From a checkpoint of a small mixture-of-experts model trained on Wikipedia: a softmax router.
Below are experts of layer 5 (counted from 0) of a mixture-of-experts language model. Rows are named router (the router's row for the expert), gate (a neuron's input weights, with its number), up (a neuron's input weights, with its number) and show model dimensions 128-255. Each number is 50 + 15 x the weight over its row's rms, rounded and kept within 0 to 99.
Before each expert's rows: a language model's description of what the expert responds to. This comes from a sample of Wikipedia text that the model never trained on.

# expert 61
What it handles: Articles and determiners. Articles and possessives a, an, the, his, their, plus the nouns or word pieces right after them, such as a streak, a result, a-g-ility.
router:55 38 41 38 83 69 24 45 67 35 68 28 65 30 34 62 62 39 26 19 57 62 36 75 60 64 64 49 55 34 51 44 49 61 36 40 39 26 60 54 40 38 46 69 73 62 23 70 46 45 62 49 51 34 53 55 54 50 59 58 40 35 23 54 51 29 66 77 34 55 69 46 72 46 31 48 61 15 21 76 57 58 65 62 59 48 66 38 03 39 65 40 40 66 48 55 47 55 60 31 58 26 49 41 39 59 20 38 38 49 52 61 51 61 41 62 50 31 52 39 54 33 47 65 28 96 64 45
gate0:33 32 54 43 74 67 41 57 54 42 62 54 47 69 39 70 41 44 43 43 33 45 46 51 84 46 44 70 58 58 61 46 47 47 51 63 41 55 49 74 46 59 49 47 51 63 29 41 66 40 60 47 21 61 35 74 60 59 65 54 44 60 35 38 55 30 55 48 53 30 72 65 58 42 35 33 52 69 61 55 71 64 33 80 54 38 60 41 15 68 51 52 79 68 59 36 22 60 68 30 64 22 28 28 55 34 26 42 50 43 70 52 33 49 40 43 67 25 57 65 31 40 61 19 40 35 57 36
up0:29 54 61 59 76 45 53 64 49 66 57 36 54 52 46 55 44 57 53 39 67 70 46 57 60 76 70 52 68 46 51 58 28 47 34 68 46 35 86 56 51 64 49 45 52 88 43 67 48 82 72 81 49 47 13 39 52 74 46 54 22 53 53 41 67 60 44 23 35 71 74 53 50 34 23 33 51 54 46 80 66 49 57 48 57 61 87 35 32 50 53 65 60 52 29 44 44 68 55 46 80 61 72 29 70 68 41 62 26 36 77 51 57 52 73 41 45 61 54 68 61 12 70 24 35 43 49 48
gate1:38 41 71 70 43 41 37 58 61 47 72 57 44 46 40 46 55 53 44 58 35 28 22 69 52 51 46 71 24 52 51 65 52 37 30 82 30 34 33 63 42 41 29 45 58 62 35 53 79 62 70 52 56 83 56 65 64 36 37 38 24 60 40 41 62 46 32 53 64 58 48 49 30 43 40 37 23 36 63 68 53 43 55 48 31 43 63 29 54 80 59 69 28 67 48 35 46 48 67 61 38 83 69 55 60 53 61 58 58 18 67 53 66 69 25 66 44 45 58 50 55 40 17 53 67 74 46 30
up1:45 59 59 40 65 70 51 61 44 39 38 47 47 72 45 48 34 46 52 65 55 48 43 61 48 31 49 48 35 48 48 47 65 70 25 53 45 30 49 51 46 50 67 59 71 77 55 38 54 69 53 48 40 36 68 50 53 54 16 27 52 61 60 62 36 39 26 80 68 35 58 52 33 34 39 18 39 24 30 66 43 31 57 52 25 38 43 24 66 42 65 51 54 80 31 62 60 37 63 49 29 99 63 47 70 16 47 55 47 34 47 60 60 56 33 60 28 49 51 35 50 38 40 56 56 82 63 52
gate2:50 56 40 20 48 18 60 60 66 45 50 28 62 62 53 62 62 42 62 85 63 39 53 23 69 68 38 45 56 56 60 56 55 48 09 79 36 36 43 51 43 44 45 54 81 68 56 45 70 71 32 84 57 55 57 53 39 56 38 38 62 66 78 36 40 41 56 26 43 73 41 58 34 17 47 61 39 45 30 91 32 36 45 42 22 50 48 49 64 43 54 85 46 67 43 29 46 39 73 50 29 59 40 58 53 57 38 56 34 24 58 67 47 56 69 61 53 66 67 21 48 57 49 34 60 55 54 40
up2:50 26 62 48 41 39 59 58 67 50 53 42 71 58 44 74 68 57 56 76 48 14 40 31 66 57 33 54 71 67 56 55 59 70 44 54 37 40 45 50 32 26 61 40 42 53 63 32 69 60 41 61 42 43 64 67 47 69 25 41 61 53 68 32 53 45 49 08 62 37 29 56 43 27 43 51 53 32 06 85 36 51 70 40 18 58 40 33 58 46 49 63 36 62 49 35 57 48 87 72 26 55 57 60 41 31 47 46 60 45 41 71 37 50 57 67 65 40 57 28 36 58 40 54 57 57 38 42
gate3:65 72 35 51 54 69 29 31 30 29 74 72 45 34 40 36 50 56 40 23 64 36 36 51 49 42 50 51 39 53 38 55 15 47 65 18 42 43 17 70 27 73 60 63 43 55 69 54 80 06 37 36 34 58 78 56 53 56 34 52 54 49 29 69 42 32 35 69 81 36 61 17 61 57 57 80 73 42 46 41 27 38 28 11 55 59 47 55 48 67 56 54 42 48 61 14 39 55 53 45 28 28 35 52 51 59 55 48 48 60 29 35 36 55 48 49 54 50 50 78 17 47 65 44 31 38 54 62
up3:54 41 53 76 36 60 44 46 48 28 46 40 60 76 42 31 23 51 22 36 19 35 24 43 56 42 50 51 45 64 50 55 62 68 43 55 35 50 41 73 15 39 41 48 41 59 52 54 45 28 38 56 75 39 35 41 53 43 26 34 69 47 59 63 49 26 81 44 38 54 50 37 64 59 53 57 68 58 62 61 17 40 30 48 39 73 43 49 60 50 60 40 35 39 49 27 87 45 43 21 68 30 11 48 55 33 56 52 65 79 51 55 39 51 43 63 39 78 63 43 35 40 62 26 24 39 48 49
gate4:38 58 56 40 75 61 69 65 53 52 57 33 60 57 50 30 55 40 72 60 82 46 53 36 20 53 71 22 38 63 55 63 79 30 34 23 42 16 65 59 46 70 33 49 65 67 56 55 61 47 61 38 59 42 56 53 44 53 71 49 67 60 64 37 11 66 35 62 77 36 57 51 33 16 21 49 65 42 42 60 28 32 55 56 61 68 33 69 65 35 56 49 39 34 63 40 81 63 39 60 45 62 57 51 47 44 55 29 36 67 63 24 29 49 49 19 48 68 52 43 69 43 77 47 37 64 29 48
up4:51 31 48 33 77 56 51 53 50 51 61 35 64 83 39 50 30 39 69 64 73 50 61 64 30 52 59 30 49 56 62 54 76 52 45 29 65 60 69 63 47 50 53 50 59 81 35 47 63 32 44 41 36 35 56 47 35 52 43 41 69 61 66 37 39 49 28 71 50 37 49 43 08 43 48 71 50 50 44 51 43 39 73 65 54 59 54 66 65 32 38 16 47 22 67 41 82 61 31 70 57 58 27 55 54 45 59 53 33 80 63 31 53 65 52 34 60 73 38 48 73 31 86 50 27 75 45 56
gate5:49 48 59 61 55 52 35 50 72 30 40 46 30 62 54 52 83 63 32 37 25 44 35 58 59 59 42 77 43 54 53 40 55 55 45 10 51 36 34 44 15 49 62 60 67 53 50 48 43 69 60 47 59 37 37 67 63 76 53 42 44 36 22 51 26 56 39 41 49 36 42 54 57 63 52 70 91 69 39 47 70 66 61 80 46 57 42 35 22 63 72 42 58 57 29 56 65 56 59 42 90 43 65 47 19 30 19 23 71 10 77 47 27 59 35 62 38 65 47 46 48 32 58 85 53 34 44 48
up5:34 42 62 30 56 47 32 48 57 39 35 40 37 85 54 53 67 41 24 30 24 47 46 75 57 32 73 57 39 77 35 71 55 70 61 40 60 51 48 58 34 49 59 49 30 60 28 40 70 60 50 36 41 56 29 60 52 63 38 38 47 49 15 39 48 63 67 79 41 42 25 52 40 53 37 82 86 73 49 40 57 57 54 70 63 50 48 24 13 56 75 27 71 69 61 69 59 81 68 58 74 60 53 45 35 42 26 29 49 32 49 43 43 52 32 57 56 47 48 39 61 41 57 63 46 72 60 47
gate6:56 49 41 66 70 40 41 61 76 65 67 43 55 60 56 43 27 51 60 44 56 45 65 31 99 29 53 49 52 63 60 31 39 40 54 44 37 29 53 30 43 40 45 78 51 63 47 59 52 35 79 48 40 40 51 66 46 53 66 47 61 24 48 81 63 49 44 34 46 46 35 79 55 49 43 45 59 41 43 55 49 70 58 44 52 75 40 39 49 59 70 48 63 36 45 43 52 55 57 47 29 53 53 19 52 73 14 58 55 37 67 66 66 52 32 81 34 48 34 24 47 32 60 59 22 63 63 64
up6:52 34 53 49 54 32 66 68 76 64 75 51 70 55 40 53 26 61 42 41 61 27 77 39 78 41 69 48 50 84 40 10 47 65 65 48 40 32 70 52 33 33 57 55 56 78 33 58 63 27 74 48 42 49 45 81 42 45 49 50 59 49 62 71 73 45 39 40 50 50 34 72 42 54 44 43 81 39 51 78 50 47 63 53 56 58 42 47 55 43 54 29 46 47 41 61 49 53 45 67 14 70 60 29 69 46 14 60 56 41 41 46 52 61 46 87 46 40 35 30 39 45 27 61 37 67 52 62
gate7:67 25 42 44 48 42 62 39 50 59 57 44 62 51 73 41 58 56 55 58 55 42 58 68 39 41 84 47 48 55 50 42 64 28 29 40 48 43 55 32 22 64 53 55 34 28 50 50 51 44 56 45 56 10 63 50 36 88 42 25 36 13 24 54 51 57 50 54 53 64 39 58 19 63 81 59 18 55 40 38 43 31 60 51 45 60 48 27 58 60 36 66 55 58 64 43 26 65 45 82 59 24 74 50 41 47 60 45 58 82 22 65 48 59 59 27 48 26 40 58 46 45 47 49 30 61 66 72
up7:47 38 29 42 46 39 64 56 35 66 65 42 54 60 79 48 47 53 45 55 52 47 75 75 17 28 75 45 47 40 62 34 56 36 26 45 41 55 54 57 27 61 42 60 20 29 45 39 55 28 48 59 47 23 62 48 36 78 35 17 35 35 24 56 59 61 57 49 44 51 57 66 27 58 69 58 26 46 48 45 44 23 63 44 50 61 36 24 58 48 42 50 41 53 46 59 26 73 66 76 43 24 72 64 36 37 51 47 75 70 40 71 54 73 46 48 40 32 62 61 42 30 53 41 43 55 80 82

# expert 60
What it handles: Articles and possessives. Determiners the, a, his, their, its, and the possessive s after an apostrophe, as in Ryan's house, the first.
router:55 45 46 64 80 60 37 65 69 00 39 29 50 27 52 35 78 50 39 55 51 50 54 32 52 63 55 56 38 30 57 83 52 40 21 36 49 41 64 48 54 39 26 66 48 50 27 61 32 45 47 41 52 27 40 49 56 48 65 62 36 46 38 50 17 32 62 73 37 61 62 41 75 50 40 26 47 42 40 58 56 69 35 60 25 55 50 55 65 36 62 55 28 53 38 51 63 50 50 33 56 35 64 33 45 35 42 54 44 35 75 64 44 33 53 52 30 37 59 34 41 37 65 48 49 60 75 30
gate0:58 33 32 30 54 63 59 62 54 38 61 48 64 35 56 66 49 56 31 34 54 51 59 52 55 19 61 52 53 54 41 53 64 45 43 47 41 45 65 47 43 10 49 54 46 74 53 90 38 65 47 42 47 60 65 58 47 55 43 65 44 52 55 53 58 47 45 45 56 65 80 53 54 53 58 26 32 47 24 71 65 63 43 80 59 48 78 53 33 43 46 56 41 60 42 59 35 44 35 69 46 60 50 13 44 58 66 39 70 47 57 54 35 59 47 45 68 51 50 46 35 30 37 61 52 37 51 27
up0:51 46 13 58 56 71 53 70 46 27 33 56 72 32 51 46 55 49 35 17 52 58 49 57 62 22 74 67 43 52 51 26 72 52 39 42 46 61 60 72 33 42 58 61 20 45 43 77 36 52 47 35 35 33 75 41 51 43 44 61 40 78 33 45 65 59 59 35 42 75 81 51 67 69 42 36 43 56 13 83 68 64 59 70 31 42 73 56 38 60 64 35 36 39 51 60 42 38 30 59 61 42 54 14 46 39 61 36 59 49 46 37 38 46 46 39 61 27 53 49 38 32 48 67 69 41 52 40
gate1:46 59 60 31 34 51 23 46 43 46 41 40 43 40 45 40 79 35 48 44 40 60 49 55 67 68 40 40 69 62 54 61 65 41 52 55 45 43 35 11 38 40 59 57 54 78 36 50 64 41 25 23 57 75 38 69 42 46 61 53 35 69 56 66 47 23 66 70 52 64 59 44 31 47 58 48 92 66 54 44 56 34 21 33 52 00 67 56 37 49 53 48 27 43 33 26 61 33 54 36 42 62 49 56 61 52 33 61 46 50 23 38 69 49 36 82 37 63 70 57 57 54 33 68 33 52 70 46
up1:70 38 69 48 62 38 46 51 59 75 71 36 81 49 36 41 52 69 40 47 50 60 58 35 29 66 43 52 55 57 51 47 35 53 43 46 46 47 49 27 37 34 43 66 66 62 31 64 67 18 66 51 65 38 61 43 62 35 42 40 40 55 36 48 51 68 60 37 54 55 63 52 38 59 59 56 50 36 48 49 54 42 07 74 71 54 57 40 61 46 35 47 41 39 38 31 33 35 32 31 23 31 38 46 44 66 52 54 61 50 44 46 44 83 64 29 38 62 36 65 67 41 55 76 28 63 42 41
gate2:84 72 59 69 34 42 37 54 50 44 28 51 47 61 54 19 74 49 55 51 67 38 43 51 56 81 34 44 67 26 31 88 81 44 60 44 29 45 64 10 04 40 27 66 29 71 73 60 52 55 54 57 60 46 37 32 44 33 60 43 48 49 40 35 56 49 34 52 13 67 48 64 60 47 55 64 70 73 38 50 50 40 66 52 73 43 60 38 53 47 50 66 43 76 54 11 51 43 58 44 55 41 48 57 48 58 22 64 48 43 48 67 56 27 44 51 39 44 67 35 53 31 46 49 46 58 47 37
up2:61 55 33 56 63 48 56 54 35 23 35 50 49 49 46 59 66 58 45 83 49 69 48 66 57 31 41 53 63 63 71 24 34 70 35 23 43 41 30 58 62 42 54 58 79 36 42 81 41 44 52 40 54 24 48 82 47 66 43 54 56 68 56 58 29 52 39 34 64 69 43 41 67 46 39 48 57 36 35 68 29 60 06 48 13 43 56 50 61 45 63 45 33 31 38 68 47 54 47 65 44 47 47 36 54 35 53 53 46 56 68 28 52 67 47 65 46 59 38 54 42 74 42 42 42 42 62 31
gate3:66 44 14 45 57 35 44 49 43 30 62 47 67 41 35 56 66 37 73 24 51 36 73 42 67 48 69 43 59 99 42 53 49 63 50 37 40 40 50 61 25 59 47 63 88 43 56 70 58 76 45 48 53 42 39 58 75 46 44 30 80 37 41 24 59 69 29 55 43 67 59 43 72 68 46 67 41 61 19 54 38 46 56 66 51 64 42 48 54 60 47 75 64 51 53 54 37 50 31 87 38 55 65 34 33 47 57 36 52 46 67 45 37 52 37 45 69 47 40 49 39 38 40 52 30 31 50 37
up3:34 43 41 57 60 57 43 51 20 48 57 41 54 47 29 62 40 77 49 41 50 34 60 43 60 52 38 48 56 86 44 74 47 76 57 47 28 64 44 35 51 78 51 60 98 42 57 66 54 92 34 48 55 44 36 52 69 16 44 41 53 55 51 43 54 57 23 73 42 67 41 33 47 48 51 85 41 50 52 42 32 45 57 73 63 48 48 44 36 48 38 65 73 68 54 65 33 46 35 42 51 59 57 49 45 64 57 51 49 45 86 41 29 40 37 55 58 46 53 43 43 30 52 43 54 51 67 33
gate4:66 73 58 48 49 38 67 54 48 62 58 48 53 48 51 50 42 53 40 69 60 28 49 60 30 88 13 50 57 51 27 70 34 30 46 55 42 41 62 18 35 37 67 48 66 42 54 94 16 43 57 51 73 65 41 39 37 07 44 30 59 57 48 63 56 29 51 44 36 66 81 41 50 19 70 43 34 55 20 72 40 35 44 75 43 52 40 33 64 39 55 57 55 58 29 37 57 47 27 65 38 34 52 32 47 25 48 54 60 39 60 73 58 68 52 47 58 54 47 58 77 63 37 36 53 50 48 29
up4:32 85 73 43 71 51 50 57 66 49 69 66 50 57 50 39 64 22 39 71 57 44 44 52 61 83 21 72 50 65 37 66 36 42 34 42 43 61 58 19 43 41 49 47 37 33 62 73 17 39 53 53 64 62 39 46 69 37 37 45 54 52 47 40 47 38 42 75 61 42 83 61 54 21 55 22 23 42 35 77 50 57 54 43 56 59 32 37 64 39 66 60 55 65 51 48 59 56 17 62 36 25 60 49 43 43 56 44 52 38 62 73 38 53 53 30 57 54 48 75 67 32 23 46 61 30 32 37
gate5:33 22 49 33 74 63 19 30 49 52 56 31 56 66 66 70 45 42 31 52 54 66 41 55 32 21 37 64 72 41 69 64 43 44 52 43 14 57 79 57 80 37 44 66 73 59 25 53 53 55 38 65 37 37 45 13 64 72 35 45 73 83 51 21 53 21 57 59 37 57 79 72 44 56 56 44 61 61 50 58 57 38 58 57 39 57 65 68 45 35 29 51 68 51 28 29 46 44 32 69 73 40 62 59 50 47 67 60 34 57 39 55 62 48 55 67 36 31 46 45 42 54 47 73 40 55 60 34
up5:38 06 46 05 58 34 45 61 52 48 62 52 71 62 75 57 35 45 64 44 34 62 52 37 44 47 52 25 63 52 45 72 52 33 55 50 33 77 46 51 53 64 52 69 49 36 20 54 87 55 43 31 24 35 56 38 54 55 51 23 61 62 64 48 56 62 76 63 45 47 46 87 44 56 53 33 55 43 44 46 35 40 74 62 38 47 51 67 46 49 33 58 45 61 22 64 34 35 46 76 60 36 60 49 48 43 84 26 36 49 58 48 68 65 37 88 37 35 67 38 73 80 56 41 39 91 60 71
gate6:44 27 44 46 48 31 59 57 49 90 69 50 57 68 30 28 15 38 54 44 43 43 45 54 37 53 46 51 48 29 49 93 51 65 67 45 34 51 67 68 64 40 66 25 59 70 56 52 44 27 51 72 61 34 41 33 36 27 33 33 49 55 46 35 48 53 60 56 39 93 51 33 53 44 42 62 66 12 67 72 44 59 52 28 61 51 51 46 56 39 45 16 62 49 52 44 71 45 34 22 71 65 47 71 78 40 41 62 53 57 51 44 63 53 70 48 49 50 44 44 56 62 45 66 79 63 35 53
up6:36 57 63 37 44 61 59 49 52 69 73 45 46 88 50 53 35 48 60 59 43 61 71 64 32 57 75 48 57 85 43 49 69 53 29 72 38 62 65 34 46 89 70 45 68 58 56 38 56 38 45 59 68 43 86 69 38 56 68 25 63 50 55 35 22 40 47 77 37 53 34 38 46 48 44 39 49 45 37 70 62 35 45 69 60 58 64 90 28 49 31 24 43 67 43 74 37 45 51 53 49 58 34 49 73 62 59 71 58 52 57 58 63 75 34 67 62 51 68 50 57 65 56 58 71 50 61 51
gate7:53 56 56 28 41 26 40 34 63 50 34 41 66 65 45 57 47 35 82 65 39 62 65 52 73 45 40 36 58 77 42 80 50 32 48 31 46 41 63 39 46 24 54 49 61 55 67 42 76 49 60 50 60 47 36 59 54 32 49 28 43 47 37 52 73 38 19 58 40 46 54 62 27 41 60 46 22 58 38 24 51 30 44 62 54 52 46 52 81 60 43 71 29 38 57 19 65 37 67 52 24 51 29 54 29 24 57 46 52 64 37 58 25 74 45 43 55 73 38 45 53 51 49 61 55 47 69 43
up7:46 60 46 46 38 29 53 51 53 38 28 54 77 60 54 45 46 51 56 84 50 40 49 50 79 55 37 27 45 73 48 77 33 51 40 37 46 56 67 45 59 45 51 49 54 49 69 44 75 69 62 50 62 62 47 61 64 36 63 42 23 37 33 38 79 43 32 70 51 40 52 60 51 51 45 46 22 61 43 35 45 29 28 77 47 38 35 61 86 56 46 49 13 46 47 27 51 52 59 68 19 69 43 59 49 31 51 57 69 48 43 48 23 59 34 47 61 56 48 39 41 29 58 59 61 38 72 21

# expert 37
What it handles: Years and numbers. Final digits of years and other numbers in dates, coordinates, ISBNs and measurements, such as 185-5, 195-9, plus country and state names.
router:65 61 39 39 54 45 47 44 50 42 23 21 27 58 39 44 49 55 60 62 45 33 47 53 50 56 47 42 61 49 54 77 36 59 46 50 37 33 47 45 32 14 26 77 55 44 36 75 38 55 61 50 67 37 44 51 49 53 48 31 55 45 77 71 45 51 54 57 25 65 51 67 51 42 46 36 58 67 32 76 39 62 36 69 31 57 55 34 45 40 64 45 25 50 33 66 45 25 73 67 58 39 44 56 40 51 47 46 58 60 61 69 58 46 51 86 34 48 54 37 55 51 69 49 44 76 91 42
gate1:51 41 46 29 44 28 82 72 46 48 51 44 39 57 00 49 46 52 55 59 40 54 35 47 44 58 32 62 39 63 50 67 69 60 60 34 33 56 36 34 65 30 35 39 59 37 70 82 27 45 62 46 56 27 52 40 40 59 36 44 52 50 63 78 46 40 56 78 65 55 74 56 48 62 54 31 68 25 56 83 52 44 53 51 49 62 66 40 64 44 70 42 44 48 51 50 46 12 52 60 55 33 34 54 26 59 51 50 39 66 66 46 76 43 35 71 54 50 34 26 53 52 36 65 52 81 51 63
up1:41 49 56 11 31 43 71 78 35 54 55 57 35 68 26 48 40 52 60 70 21 58 39 29 38 70 49 57 38 70 45 55 63 47 57 32 44 75 28 29 49 25 41 41 36 52 57 69 28 51 70 48 62 35 56 31 50 34 57 41 45 60 63 76 50 52 56 65 58 35 62 67 43 53 65 41 58 59 60 78 53 45 35 48 48 67 59 43 46 55 62 32 49 33 53 61 53 16 42 69 51 45 26 70 39 60 56 41 57 81 61 20 79 60 44 80 61 34 28 22 34 59 43 53 52 74 39 67
gate2:64 78 42 87 42 53 43 38 19 46 16 48 22 68 32 64 68 47 65 31 43 39 73 62 49 59 40 43 59 53 53 38 62 58 58 34 42 51 26 32 36 48 57 67 61 37 56 60 58 77 71 48 56 40 50 47 22 46 37 47 70 46 54 35 45 50 43 52 37 54 46 48 62 37 35 51 48 58 55 59 39 72 37 47 62 61 50 51 45 25 76 68 07 33 62 53 61 68 55 42 24 55 41 48 43 91 62 42 29 66 50 56 70 43 60 52 51 58 62 50 48 35 71 61 61 58 63 40
up2:64 76 42 69 41 35 63 40 21 41 14 52 17 55 36 69 61 44 68 43 61 29 64 60 31 51 44 49 53 34 49 44 37 53 56 40 35 59 46 18 33 71 59 62 60 48 63 53 52 72 66 54 66 38 48 49 15 50 52 48 48 38 39 52 38 52 44 44 62 59 58 51 72 41 54 61 35 58 37 54 48 76 26 31 62 57 53 49 55 35 58 64 08 57 74 54 46 69 38 45 25 63 40 52 49 87 60 48 58 76 45 67 67 69 66 52 56 61 62 51 53 47 66 53 65 52 65 57
gate3:52 31 61 75 54 46 48 77 69 41 49 45 43 47 64 22 58 38 58 41 68 42 21 36 81 75 46 52 68 35 36 53 67 65 69 64 66 41 53 26 76 54 44 56 49 76 66 55 53 74 45 35 33 63 66 22 67 57 64 69 32 37 31 51 38 43 24 61 63 53 48 44 40 19 31 27 47 19 65 39 35 34 70 65 61 78 32 70 48 02 38 74 39 30 46 44 41 30 57 35 37 42 35 51 49 66 39 71 43 43 55 50 40 54 72 31 69 46 60 35 70 41 47 65 62 49 54 54
up3:42 34 80 72 40 42 48 73 77 26 40 56 44 79 67 16 52 53 65 58 52 48 42 21 59 70 42 60 53 57 43 39 55 57 54 36 68 76 74 09 66 63 46 48 41 81 81 39 64 67 44 52 43 52 43 24 67 66 36 65 09 46 35 46 47 47 41 46 74 50 49 65 28 39 46 26 61 32 44 35 36 53 62 72 50 54 45 69 65 31 39 64 63 35 62 35 62 50 46 48 28 52 48 41 48 54 63 63 51 52 63 39 46 65 74 25 73 54 52 53 84 48 32 69 45 56 65 53
gate4:44 47 76 39 47 51 65 52 62 42 41 49 35 44 37 64 51 80 62 42 66 32 58 35 63 44 47 40 51 50 71 49 36 57 46 59 34 32 50 54 48 45 60 53 71 37 56 80 66 48 49 70 45 63 64 58 60 05 57 36 56 19 46 56 67 56 49 55 61 43 41 48 55 18 46 46 58 48 50 57 57 59 64 56 47 48 50 59 57 46 78 70 60 42 20 34 20 43 11 67 43 66 57 43 76 46 69 69 35 44 65 34 42 54 76 35 64 47 54 49 75 69 67 55 41 77 46 39
up4:33 26 58 42 43 31 77 54 59 40 32 60 36 43 57 76 60 43 48 61 72 23 43 42 54 43 67 36 65 61 58 48 45 45 32 65 29 38 50 63 41 49 62 50 72 41 51 69 57 65 45 57 47 50 22 49 41 33 55 47 63 39 50 59 60 51 71 37 46 59 32 38 47 40 51 44 47 81 29 66 61 53 59 58 61 53 40 51 56 58 97 68 51 43 00 36 28 33 33 60 40 53 50 44 46 57 83 59 34 45 51 18 38 40 73 36 51 52 52 36 54 57 65 53 46 55 41 33
gate5:62 33 42 27 36 55 67 39 40 37 47 57 24 37 47 56 41 64 27 52 62 53 21 38 40 16 66 68 73 40 19 68 67 67 63 71 32 31 60 58 64 40 55 59 42 65 60 54 25 29 47 68 61 40 71 39 42 45 43 60 31 34 32 62 54 42 60 59 74 43 45 42 52 31 57 22 30 36 24 76 63 41 49 28 62 46 43 39 61 38 27 57 79 49 61 57 34 13 22 54 44 44 23 64 54 10 51 79 54 47 53 51 66 55 19 41 56 44 19 56 54 46 36 48 55 56 43 67
up5:43 52 41 57 74 42 45 61 81 61 85 48 53 40 58 71 54 35 53 45 47 63 51 25 51 67 17 51 37 52 58 23 42 40 33 35 61 68 37 54 29 54 57 84 48 72 39 56 61 71 72 35 57 55 34 42 96 51 54 40 73 78 45 32 51 57 33 43 45 51 44 47 48 73 34 35 72 60 56 39 29 38 66 55 44 49 54 46 29 57 57 25 37 27 50 63 50 66 99 61 63 46 38 37 47 49 44 32 56 26 69 46 55 61 58 76 39 52 57 49 36 59 48 76 24 26 69 48
gate6:51 23 56 24 55 52 70 45 51 75 61 44 48 64 45 55 36 85 74 43 52 77 67 77 66 73 41 42 26 61 43 56 42 58 41 63 64 57 50 59 73 72 43 61 48 59 39 63 55 45 52 54 13 38 66 49 50 40 78 49 28 42 54 53 52 36 52 47 49 34 65 85 53 25 50 14 44 31 38 79 50 46 46 48 68 44 53 69 43 39 39 69 70 42 41 34 42 22 79 40 41 49 58 30 53 45 60 25 38 29 40 70 55 80 27 53 41 51 36 53 69 69 67 59 38 30 44 46
up6:39 23 51 23 51 50 86 52 55 80 55 58 53 71 57 58 33 86 69 46 44 76 58 42 50 45 31 53 54 62 42 66 33 39 43 53 49 66 47 56 64 61 44 44 46 68 63 53 61 49 55 47 30 27 71 56 42 36 52 41 34 52 65 47 51 39 65 30 59 33 57 65 50 26 39 19 65 28 59 86 46 39 46 50 61 48 50 54 67 30 49 67 73 34 65 34 52 23 66 47 12 65 39 39 44 44 63 26 45 68 74 58 52 85 34 56 34 50 30 77 71 65 57 38 30 49 41 44
gate7:45 28 00 59 48 49 68 62 42 61 59 64 31 48 59 64 40 60 58 67 79 52 42 50 43 74 57 41 49 48 43 39 52 56 59 42 22 58 41 41 73 66 23 59 61 37 58 34 37 60 34 30 75 55 83 69 49 30 50 67 47 27 78 52 61 28 41 69 39 39 40 65 42 69 57 52 71 68 50 59 76 55 35 03 64 42 62 60 60 41 38 45 31 33 51 48 65 00 56 41 33 44 43 43 61 58 66 56 46 48 63 37 57 38 37 25 78 60 39 81 44 65 30 53 73 61 31 63
up7:57 45 56 61 64 22 51 25 40 58 73 54 54 36 49 23 60 61 68 35 34 52 45 40 54 81 58 54 37 50 84 46 52 38 46 47 55 36 34 53 40 50 46 45 25 44 62 55 38 29 53 72 41 55 39 58 34 52 80 21 47 64 56 70 60 51 22 45 64 32 59 58 24 26 45 29 67 43 51 44 52 34 40 39 60 73 50 37 52 38 62 29 13 20 50 21 19 57 68 14 50 48 42 40 42 46 54 42 27 48 66 28 37 54 34 59 18 37 69 07 56 33 68 58 30 66 44 64
gate8:63 44 30 32 46 18 70 57 51 60 78 57 54 53 66 41 55 79 41 62 59 79 53 50 49 24 28 57 60 37 27 63 51 51 51 50 11 47 33 43 63 55 29 39 60 82 51 39 34 57 27 99 45 67 59 37 87 50 57 60 59 49 33 52 45 39 71 47 37 57 51 68 43 58 49 32 41 54 63 76 42 38 64 25 37 42 56 58 52 47 55 72 25 55 47 58 25 28 49 45 39 45 29 69 33 41 36 80 68 72 48 21 58 50 63 61 46 51 55 40 67 58 43 64 31 59 68 63
up8:42 58 53 40 46 72 57 60 73 49 49 32 43 33 57 44 59 67 53 43 39 67 49 57 49 43 43 48 39 44 59 60 65 58 25 43 52 41 52 44 50 59 59 55 38 43 49 53 41 27 59 67 42 33 28 58 14 49 42 63 19 49 52 61 45 39 50 63 43 65 66 59 45 20 44 67 64 50 36 24 31 29 15 25 28 60 47 48 68 55 51 78 67 35 29 46 52 66 60 46 72 61 72 31 54 09 59 57 51 19 57 66 57 51 35 55 43 53 49 51 41 81 73 63 56 37 34 51